{"num_hidden_layers": 9, "hidden_size": 384, "moe_layers": [1, 2, 3, 4, 5, 6, 7, 8], "router_score": "softmax", "routed_scale": 1.5, "balance_bias": true, "router_cosine_scale": 14.0, "lr_router": 0.00036, "tie_word_embeddings": false, "optimizer": "adamw", "beta1": 0.9, "max_grad_norm": 1.0, "batch_tokens": 131072, "max_steps": 5342, "dataset": "wikipedia_en"}
Below are experts of layer 3 (counted from 0) of a mixture-of-experts language model. Rows are named router (the router's row for the expert), up (a neuron's input weights, with its number) and show model dimensions 96-191. Each number is 500 + 25 x the weight over its row's rms, rounded and kept within 0 to 999. Numbers have three digits each.
After each expert's rows: "mostly gets" lists some tokens that are sent to it at least half of the time. This comes from a sample of Wikipedia text that the model never trained on.

# expert 20
router:484481452558504479523489511505499474466466518520463488473502521492546526507529496495530531545480493531491486482476467490524517469479478499476473524509466502524474492487538499478485514492503511476485453459521467523516493490522500481554485484487501436516507492455454511501467499501481497438
up0:514546507505525533536504493508489494467520539478497508463527500480494526505486508447463491523459518485495503501490454526522444494490526500523489537460555487515489504529519492511510541504484497508520489486505487504490489455530483461535538515516514493509502525523494490532500493535525487521
mostly gets: " g", " cont", " end", " program", " head", " organ"

# expert 1
router:496498502494484453531499526521512487472513520537516499503486522472456498503503498478535501491498507505462550544492493516506540516492512549515517535497468523512543506476526493492490495516511426514519513533527464519514535516470581504511497475491497478490534528525518460497536508561504483495
up0:526515459507551482505492478489517508535497505490520507488494530514512489512529472507501515475490506518472484500497494473477516524487508517498453478514527500513468507501514461521518540477498483490550509456477549510521494478518492493501473484459517487460493493452490518524511473510489514476
mostly gets: " |", " =", "|", "):", ";", "',"

# expert 17
router:469511493467539443474483512501504512522548463552512500493515521495547481490492463512514474480486469514504503531509461496538479517524529516524510477475502516523514477534498509493501486515473472502500527480478519535473552509491497502512496490486498530493544535491464494504437486496483463489
up0:490533478496512523503476505482494479487484462528486490564489524485488525460478519497479563501563502469498452497529495491511506593455515492500530487524469485518467523486497526486487496472479505453497448512536485474522451505488511453533509475484471493498482519447492507517498488484505511476
mostly gets: " d", " h", " The", " p", " Th", " f"

# expert 11
router:502505512462504501489506500496525512483496502501513486476517481496513533498512499497509499484532498485549473501494529487530500475516483526480513528498520519473484490517468494529558483523508509531512492516557527506489436491517453481507534521497509477523512486527511541525470494522500473488
up0:503534506471523470513472490500478505454508496470489450500476476561497507495474480505563533494523518485543492544506493502499477521491531500460485507525496497501485526537495515471512534531513487522506505544475518445492517474489496482511541455480530439532489514502500530508483542490499497494
mostly gets: "F", " F", "J", "P", "W", "T"

# expert 22
router:510508500518505503539493483498502524471522508451494514458537487557532502483509530494504516514480524520503531450489548490465513503491527487464480493512504479470505525559482502524500508524516480535513491495499474478512523504547519497523518501512512514515554515498537486475501489496515531449
up0:512552502492489489509517507539513442531506499499499528498536506480472470478508491499530525516492468521485438494513485493474452487524559505518496425493495508531507486464505532498524514503472462500534545527478530466478474514508488527490494544490516518517480489552503498563489481527499462507
mostly gets: "ations", "ics", "ions", " States", "ctions", "ities"

# expert 21
router:486531532498497442518485573466518496487513484480504478460473494550489484501491514521446475497499480510527489537528556479494495521510483477519510525450495492523509518454482516481528472450550510494568472503476541494515551546481500527483485490501500485465486465520487504482499515507498486516
up0:544492526480501515493500500475481511497528510549545502517477457514474476466488522483488488527467533501499497501485489500494443500494522495514546490479504533527474556470496540493475491486509479520500529533454483509476473496532503480513499507513468512517517490483491514464497482484511431514
mostly gets: " Pat", " pat", " Pol", "ol", "ec", " Car"

# expert 2
router:531532457492493572522491480529496474509490484482476510508480498507474505519489449486487489531507507440502501512545470523485485447523499520489465528498507503493484522549532525487525512514466456456539502500531477491490442472501530509484477467476457513467529514502447516513459534484493509548
up0:491528462484503486497493483479510487491446508487556526482504471507524483458465532475490482549554482494519487506504503514506518548517508448502497503463507506478478484469464470495500478444481503504457484468549434521483516453518535517536476506516524465512495539489489464497518521506495482502
mostly gets: " at", "In", " In", " in", " North", " near"

# expert 4
router:476476490512512534486492453514522481510481527478514466510498533526508532507535477454562509509514513493508557451468468486462491520472514480465495493514438487505492479476477482511457525478466516491557485493510489505511510512508507505488493512496491443476549474514527488505482511476504512500
up0:514529536505512503526518448501511489463502522499489501499492515522478505509477493497528553475454554508521525499461473446510477490531508480522530507469526507491516515536545462514502477476499466513506541500510472511480510507494453470471502522513501518477442532466512460501476486524479507527
mostly gets: " has", " where", " during", " with", " when", " have"

# expert 7
router:523484486460484500497483491476506499523528488530513501487497540500506485488507525484462516455491503522490479496502497507521533506517479525543482485532541436519495492506484496501503498496499493517467493478478471528515565501473507482511472502474494506502512516476504473509480528537499468541
up0:427539498512486501544521528496545480520472494471492536519488498511478481475492458499485526496551560498503497487489514509492544498511479498489500526509506496494514482513483516498499519483430512493490503555530530549466507458481517480471472456520495520496519504501510503493473515498495473472
mostly gets: " sp", " comp", " pl", " Pl", " ", " exp"

# expert 6
router:507529488486494496506523508467481503528492492518468514516511495512504484509486496531464492507466542458504459537479530527534491465505483487478536476508523445493517531511493522551464527524516494507446509526509519496511453473489509493512508496488528519508471520480526519494503525482500485481
up0:568525522450526502488505483550534485466471507491526486520469462490515545502483449530470544519476543531513556521497514497553489523478504478499494497485488514486518477550501498503487503500490490490566482523494499487523511482490478452490530541492531502480492539458494453509470470520470525500
mostly gets: "ford", " London", "ville", " Washington", "shire", "aker"

# expert 5
router:529444496515498527474530485477515480516514531525499474505473467525465475497437521522500507514536512457465511499543494532506488528520528509525517512446517495495507502465518511493547529487513587523490532511485508489478438529479453478539487543497515530502497493506458510510540449498518526464
up0:506502511482526515503491506494541515469442514509505495517479462504571451509502531522489522554495509522514483483478469535517536497477496485493517482505563488454515517505486499514493517511513488457495540535473527508480449461510473491510494498522527505520470482460487481527457507516551500520
mostly gets: "irc", "yd", "uc", "j", "av", "ri"

# expert 8
router:507500519508503469531503504529436528524489510525544469521488467509497509436494530487487522496536540472494526474496453496531541491472522502509529473480491477482501478488506480524479497485502507505512505510500526484522529488495492523489519471531478542507466459499499552510486494453522498477
up0:496528517479519486512464536454510553479459551494551512531440505486528485520514466506494479547457501484521512527470493528446515514452449472537524485432466477575501543526533485520483515507494485496568483535471512482529530495479500513519512513450517522522485517454530500471470495556531458530
mostly gets: "th", " football", "rop", "ical", "app", "op"